Below are experts of layer 4 (counted from 0) of a mixture-of-experts language model. Rows are named router (the router's row for the expert), gate (a neuron's input weights, with its number), up (a neuron's input weights, with its number), down (a neuron's output weights, with its number) and show model dimensions 0-127. Each number is 128 + 24 x the weight over its row's rms, rounded and kept within 0 to 255. Numbers have three digits each.
Before each expert's rows: a language model's description of what the expert responds to; "gets" lists some tokens that make up at least twice as much of what it gets as of all text. This comes from a sample of Wikipedia text that the model never trained on. Tokens count by the router's weight.

# expert 1
It responds to: Letter pieces like l, ol, i, g and capitals D, G, N inside names and rare words, e.g. How-l, Mont-Tremb-l-ant, diss-ol-ved.
gets: "i", " D", "l", "m", " G", " N"
router:140162119112135093114130153098090139136136094148129124128165142084133079120144150099103147134161095173154123123146095132175115134145100145099102108104104144105103127137134102074125126085139146091116141132152103091136137172188130130168121136112137133102092093092113136129143135113150089130092106140124152099121113142140131166139137109144119177137116117184111130141132168108095153138155
gate2:117139109105120133120149151089123107120147083133114140108101112171110114137126115126078153100121133131109118134085112132168119174143147133100135114105068111063126123157138140146123111118133117136090126136151165092116131164134144168097123138160133135102111115118084109106158131143159107111122174113158116110083158107133162183176171161120127119123126116139167143112093139126137177130135
up2:125130162125142117113129128171163179161105091154122131087141065093127156125118151123098138084132166092102123134088111141150122120139167094130091117154140111129073178130090141129142139114121105118136198140086163121127134146142133133135114130120164090125120112076152151160135113126134131144132163153117112117144132140103135103133124137125148126148172158144090130120162111116163159114111
down2:125124109065135107121118117115093145138109102131138160084094149141157149171113104130140145139083136127096161114092129143128079182153128122134139116127082123132083126083135122092123176141136136115127117121128146149090098165125137179158092093159105169125096138120166154112131107102136154115123119126152136111139104098143134127155112092141143174159138160132144132103141153116151147142088
gate3:116112141139160120088095110143111113143130071115117136132151114114111100107119157149143131091146107118090152139103124095154146158151120125159086113122128109127104141203119125162158093098148127126129143148100097109133157139154093120102133131110158090097094170139092129158135150106112135105139130130122162148141119125122076124166159137103108115113075133132122118104138122128051170137116
up3:127096168117129148089103136119116144116114205132160075111153127144096091151107129140087127104141177138130103136132152119092119119113162128091142145106134126129114159147160109150152137123134109113152153108086123097110117108103113141118107171106099088117135163126129102126139096133094099089125152163115137166149103144127109084116136110105163153125167162152096157149137114150143099118100
down3:099103121105147091121089115127129094158124095115137134142136111136115135091109114109142090093154132155151113110171141123119103151163127080106156135142143155124127111129137129114132114082116109054174165153113162155104159103189123132114111137097135121123177138107138150078147149112097139109100154167146147120181131126125125138113104107142159137119153177109120115095158137133118116141153
gate4:131108150121165137127127135124106157135135042129105161103139145139136108120092155110128150105154127114102065131111150150133139159126126131151122085136093093103117110184167102122133115061096120102122139098112112107157129154132118156123105097129152104101133170167123124145094130121121091138112129121127135081108153118109103102135129143129139162125103130166156117178149155118145168112132
up4:106125139112113115094165175129106128108108137156109110093158142114143133129141111091130081070132142121138123121141147171119120150130133139066088114143150139142105146115109084125129125145103093094151115127143114117094142152079200151137156135161126118124103091108138148093135139141134107119160117141105152123096172122129145123128092128136093159123140146195082106147133133095131142135153
down4:112092102136093154127119120140114098119133133113169126151113117123124096100162099133175134153123131101132115194074149075103118166166108116147131111130116168163143136137132136141089144154109090111115107127135139121130119088140117146145121131117113163127111130153154083123166132106077172087110170107112089111158109095104099116108094149121121121098118130111131102140097148154101121166139
gate5:147106121079128105094114127074127117137132097134129069115122104146157081156164180126117132097136125103079149145163112190152090162138091119131134118143140137091160114162149093140113127117097166161110124140173113120132136156162123126115134117136132119120123114081104160116130138161142100115097160132114119130130135116131075151114113135141135177119103092139148131140130146146115161097154
up5:133119134126113100146131121154139122141167147142125120132137172098115103136112116143124106081118091137085122125186119167173102125114159111148157106075149135124156100139129148126147106139129167146141152150165119139111135131140193137129109096143131181117134097167164169110133121112100089133125151101069099148116122178155137155141120094114129129153134125143122136079134081099118121112114
down5:108131146113096123152090138132121141102094090116101166149167112101135152115164128114145114143146070123099086118148106087119096108126113097119111135133155101117095112156117144151092103138144100135081109109188096110104126123122134177092107118118156139126095077094133139119136091122128160112134089117120169159157117090129116127115161137137130148108149105174136122095140155163101116133133
gate6:160151117132176130095114124115119097132136078153102125130130100100148125153121175134072123136111125135169141107144103140160067185124091124117096065106131118121095104151117123100133079101127124101110133155118154081122148160176112127159090150105102128122125107111112111146105126109158101152170156123112141111142121157124116136159126134152132117137082121107155146126147134142102143099144
up6:131136158190100105134131110115108122120130126105142146141106133121161107120107096105143142132060150098110162090131093106074124161096116111149126161144157159117129159107123127127156126128133111184094089157165116113120106103124139150121122128150146130200133096128111125160144115150128163168130094172137111101148097118152140162145151156135144108097101164135127136118140148131125118083125
down6:170116131116107096131174097155114145135182168153114132149099128172133124113123165112140120088168113140156154134155105141151157140112136091069133131142160127134131145130077143120155174084164113174157125108141181130134151122119112094156120152150144133175152103141159120115167110094122152108108122122123089113150125146120139109109118111164158125145134165082144125115126125109128151130121
gate7:132131104116130071135171097091118109108099096148119071118112105132133110115173130105138102121151161146072108124144095111134100135140135134169114144125152153109140146141083109110135108096148128134123121115138140083118107153138137136124102165156161104124123118119070117149153164123142076089120087105140121127195154130118098159156109161134130122098096163133119121128145164128117103128147
up7:157123167146120148168091166123149137105119133144146122093131156118128159136118143172112116197114148198142152125090145143140122130172121150153103136159098122150109119152142125141133190166117155131132152115135154120136107140137163141141143140097138135168137147107121154131129189131121120113159127150126129143124154104104100120121132135152181134149151162112161146078168114181146131130119
down7:118121123130169155073136142146178126140174110087140159127116094129168123131155099134137098187143160152136072159164123147138158119131147074108150115146144149107101126108104114131144104118138127150106108112161148176117109098135162141111103142128122131193147147097111138098151134133118113161129144148092097138097146136102130133109086136125170099136121113090149115117115129127087144117122
gate8:150127131114127113130137136143098079150115090151146125143146123123128107095113138152135151102167138119080133082144100134127108165155130148144110069140137095113160128152136103123135136110101171150091113134138175127147110172178144164186129122095140147100105110130119122167142163122134083134124090077126107104120137106163094133144123120146153131133104059129142128114128166121132107153116
up8:137113137122122085090115175166107123138110101127127088147134136090123134108122117113068100107163135106105093143145124149119136164116164136090108180126121117109152182157123083117092120101139141143095094143112107109115117137156105157175130153091149138127126144138113110118164146116160128097112102137136180135142118107161152133141115141143134149126158129171126140140119171184130133145082
down8:144113129091074163142124148126096144099081119148127148104085151096123126066137118122121144124140146149108111123130123136133128183070145141095135133147160131101157163143143092123121171108117144128102145113131126096111150101124134118167136124103120135154119131164098127137117140143159122118133195132148191130108087118153151132157162106117112125132159136099142077138153170154132113116097
gate9:116133122100125053150144108151130132159066116119116106158133163146139112123129139080088143106118163144114090144114135128133158169154128134128082106140160089139114119143120129143144159105117128130107163157106079100126114122109100143132122140147145113077149114099110160130126117108148102138081149103135134118120119150111098148113127131097110192145105089147153158114132081095170139128120
up9:094109128116162104137141170148104123128110121150126105098117127120123169137075154126091092167149102166122106088147102109121140112151073119122136179101137130158127116134094160130120134091122135142116104129105142124141089122119124100133133143117147110063089084091166108138142155075140144137117108107093119089154142147146156173102140119156121126170122127135130105146122108122126120168166
down9:102105152112123106138126184122105107124126146125168147159154135117148102164090098158114095136141091123149123139142088133186132143127097169140136139105154142110116153143113129144129161074148106132134114161142126087131149103146098122152127147123137150097164069160067130175114149160129071132138092133137141144150109133153092115104136119148133151125102096156121136159113123116094132153116
gate10:159135124129107110119142139107101111145089104134114126119140109129144135127125177078073128141148129159155118098120136115148139155144094137120078138121142119128132128133109146118131150071084130148114134156127131095151120164094110140132113160088178126151106051106076117144129161107098144059118122145120143139143144144102097178088132119118137121137151109121147136076119120130138155138105
up10:143130145101067123156169112125142132163153138156169111132109123131150134145100129153113103100084129124152137124138154125129163105142173119173131119156150115115202167114103119087160171115092129166155119116113134125168158118131163103135122096116133139139094170161103121122117130099100142124122096143125083113125182141117164125154151171133116109121103124143139097103125120103126093143141
down10:141104119113148140115116134138145096145094137130136101129128126118145153127101094182140140100097102123106134108123138109144095088146137156164127105079140095159178157123158095146066114130124151124126134097133116121126132127120127149121109090125108098094146165161153176159135107138151082149127091141137129158134122139162174089165111149145120097105131120107139147105140082119073088102151
gate11:123132127134136118083084155130140180177120116149103123128151144119094099100145124117075142130135145150119101082121105125127114125160123143152128138099109186126126127200129091087113105089113137118129129171133130092153129140137099165118146139162141108128131132132152078120077160153115083113109103118120130131136121106144108176189144106155126146128128126133156124132088153137121160131116
up11:127142108159085097096125173121106104124131153099141144148145134105128118102113173164111128111142108130108143072118134111114113141167142077164164128139150149105119142133145091082165135157123163149146126075147140141141133140091120112108137121105206098106155134135119113096138185131126117148134123122144146135124098162139099112128177132098087146154141128159142173145122131122135111136100
down11:115115085102148131146119139134152130124170112120136145145162112146136100149111129134134161114166092115112129102126129116140160171142137116164104118119123140100128113173134130082150153105121088122137102116146099085127107115108153136095130106141152126124133102113138107109107143135117084166091147125130163078133107157131095187152197100139129128125187142130161121136090130173094171103127
gate12:172148125109160100135102133111098098167106115100118119115093171094170122105109144080096148096145173128113104115119132103096107177095100126093149085103097118103117082090112153139115130112121131139120107127143092069150111115080132121096089112115144142142116095114119144140101160126093125148107128137120116110150119139147106107115114107138133109157139117132114149103086090155140164133118
up12:110095131106143140150168185135147160166106116140126127129143105128098159178161114137111129147120133131161148102145117157156079113132084133098133126131167152162146117169120133076099121175139182139115111131121111097154122177118119131142090121134143163163151146145133126098111113102143108122112103155084115123127145124105138070122119103164153139124131134116127127150065151123156129157115
down12:109156145148127126137144127172140121131111129139110143141132170130168143130143084116159138133139104128103125106105116183158065164110125126093150160122115096128101080157117093134110089105126130166125132104091148074138123131136125115163097089119190114113139145141196128129099100128161139139116120116115101118121136107143110156139171137124175112141108161123078135140123137129105160108117
gate13:154118097156103107104166142078092121115150116133092149150140167100119104110120141128151127101168154148101135155178101135145125145144112101138113140135104139104146130131109123109188136026107147144124107156129121126158137123116127151155100139176133085138111102091082110149105126121143096103168159095110124132150139143130105143147113167138143097138112140116130142104120154140109150121130
up13:188150151131107162109118120156115144102137166167187137108122132116117161122098120127100171126102107091124105118103109122106126126148127103112143164126122131088121099123139108121160133145103173121129138143123076120142167086142140127137108138118139139157114099179127155081094095112169148141153114069118145130138136124124138144142126169101093154121125123128136091169077149154122135157151
down13:169102097126134117126104147126145118165105105110154152091159153142120099138108117132139087116146086098175166142129079155139091193116143134097113150148097130064128114130122162130126105130108118140121094146131097126133109116123116122150102136128161119163075096146127143157128154098106144120151139139125101103092081152105098142101133126136136085137126106123118155102125146174172114150113
gate14:142126152136091141123113133093139183135141130124135118107124146114113098119150169098101120102130182147157075075090072126104128106122114152126103056142142156113141107153137150125139105124149145149109135111106157122114144139132102136105114162132123097096105141102076135095125146124155088106087125124147121086089124125104115113111113189122110139134115085116119182129117128120112138125122
up14:143150142090101125149108124124113151145152129107118185123135093128155112185182135114129124104148171150167148158153163173148107148162137142093144121144133086088097139161143123096136105194145138138103127148145111125087109130108105105151133115128146166133161141138097142128131152137160141162164128138099156120107122170111074120168155131134125091113137107118136153136133106120145128109147
down14:135204185105107148113102144119116106101119105137115173119100112099138139121109142088143112113156113131096103146124143102175123116122126124158121116124127101146177128079157117110165141137150115129119177164111146111140119137170166130122098133156133125112089124134105148180117185128169160119125142131148120071102168117148130115136123135120123166123129166148159140138122097124109159131143
gate15:127131168109119162149111141125108109135125141108122136150139105123154109122137142138097092113153160104129129111101110148151142173146085166128140121080101152085110113155137124076144146135119145103127166128093099085097129180124100129107104140141123162081104114108084127105109129112177093131143127138159120125108120116124107102183124104144133141134071131178089127131107112141083156151110
up15:178098128142139104132123092153089154112140123118145150087170096108128129128133129128115140107116153089171123121098143109139131103106087121129147172135118105160113132146060105135119129164090119132106133131151142133114113146100106113141126142119104121154153089128101123117143146106113150148142124100128138148112132094112088149078143128093156099116134152149174159072132052150150093111111
down15:094141175125138089144135112093099157126107115152155161084176141161111102099096125150144136108144118101119173134149104117140125161131105171120123123143145125153120132130118156111136142087143110152157130090105105073124131081093094152122139158131149126163172122088104087154145151144105140135150126088139112102136154107089141139114107114148128145156139140121147087111094074160112128130130
gate16:159147109119094119131096112060133100101140109122121092140130130089112105143115126084121156109154146163112151117148106127123087144187146162128129086117122147092116080141114136155155117125140127132129164146116115129150133138166152141151098108124119091151111096118089142109112133094150127107162115109127129087094138098107107167183130175112152146141094120153100119135117112147088128127172
up16:119133109150128093123130095140163131130098120142134155131081136107173136135137138093132121092118146142134069136134118132146144098177132140137176114176131153124163154121107139100082111135107147106093122130107092152183155167170120100128125124155131076134098143109156126132132144145149069154135085129108105151080110135105113124122125147058151114153132155131158109127133148128124132139126
down16:153164145174124096137160113103134168148143108152143161135124098088149124106122121121119131109123139144124117143137080121138152138147156107115157120144130125130137131124104115113138115120147121097133150128115081151114149144118126121082112185155172120130139149134130105129121108129085108095129141125030084187137129095165151179104148099137102118128102147147139108090141100150124113121166
gate17:149133132085151109087090141101135131130111113144132147117146137090146152102118144126104157125119176127116095113108103094114129170167157087143165078140135165111112143140141149131114140071163146124138157125117154136112182188153134141100109147138138120091136135096139105116125166128153092128112087127168150101119134139145118110119120161131105170164117141114078140154108149138141126173146
up17:181148079119131100131100150129146084144097115112122119108110126085110104132127082143110116118150190134125149071133136164119153129127133146151135112137085150111144116155096127106112131112149162165149141151136123153128101131143130144152134154118193115121133112096136090120124152120179101154117108168095135112143175164135119117147154106122151125175138112111154138103149113109129067124148
down17:172164167098121153128068164138132137133134103124133104162126136132090119142123080185132146110135134141167187077128105141104123134117159140141094117136087099136105124170125118136146165144154122189125139133092133114166159087133129164110113129176126123135139131133139107097154132123126144119138104125151082103157127129141105087126159092154113141143095128119128101145120137162122115128094
gate18:131121147145166149104103117117145132151133094099125101148118133153144104108127147171100107079145142134132105128122092096152129144124158118103126111113128110080146132145091126125157096112147177157093159142136145085115139102128110153143110115150172103148118129095087133134160152104176081122102117099098139145100136115106065106160149146096137107107074131161127108105119155131107143097158
up18:146166160115168152114134115098103116112132115135115106127125160159117174155149084107104142124140135113143135086077158104104175142091149139180130107112113070150125153121151089152091126113106134087148123107149128156121119120133125108141147102116130131102134112144123116072111090172103143119145144087139158107121117136132148112101147120146107146121163122104160117103152122089128111196124
down18:124109076108146131111114114133144134109127141149119105110109137148117183131126134106107203144130129076141103100104112147147131125108164082147160108132121148110114115168108175133123130125130123162147152109129135183164104126149134144100160087094094126120163105170143090131132090131163116159119134132146124119113123164091135106146120115126186182139120155128139139131120154162149162149104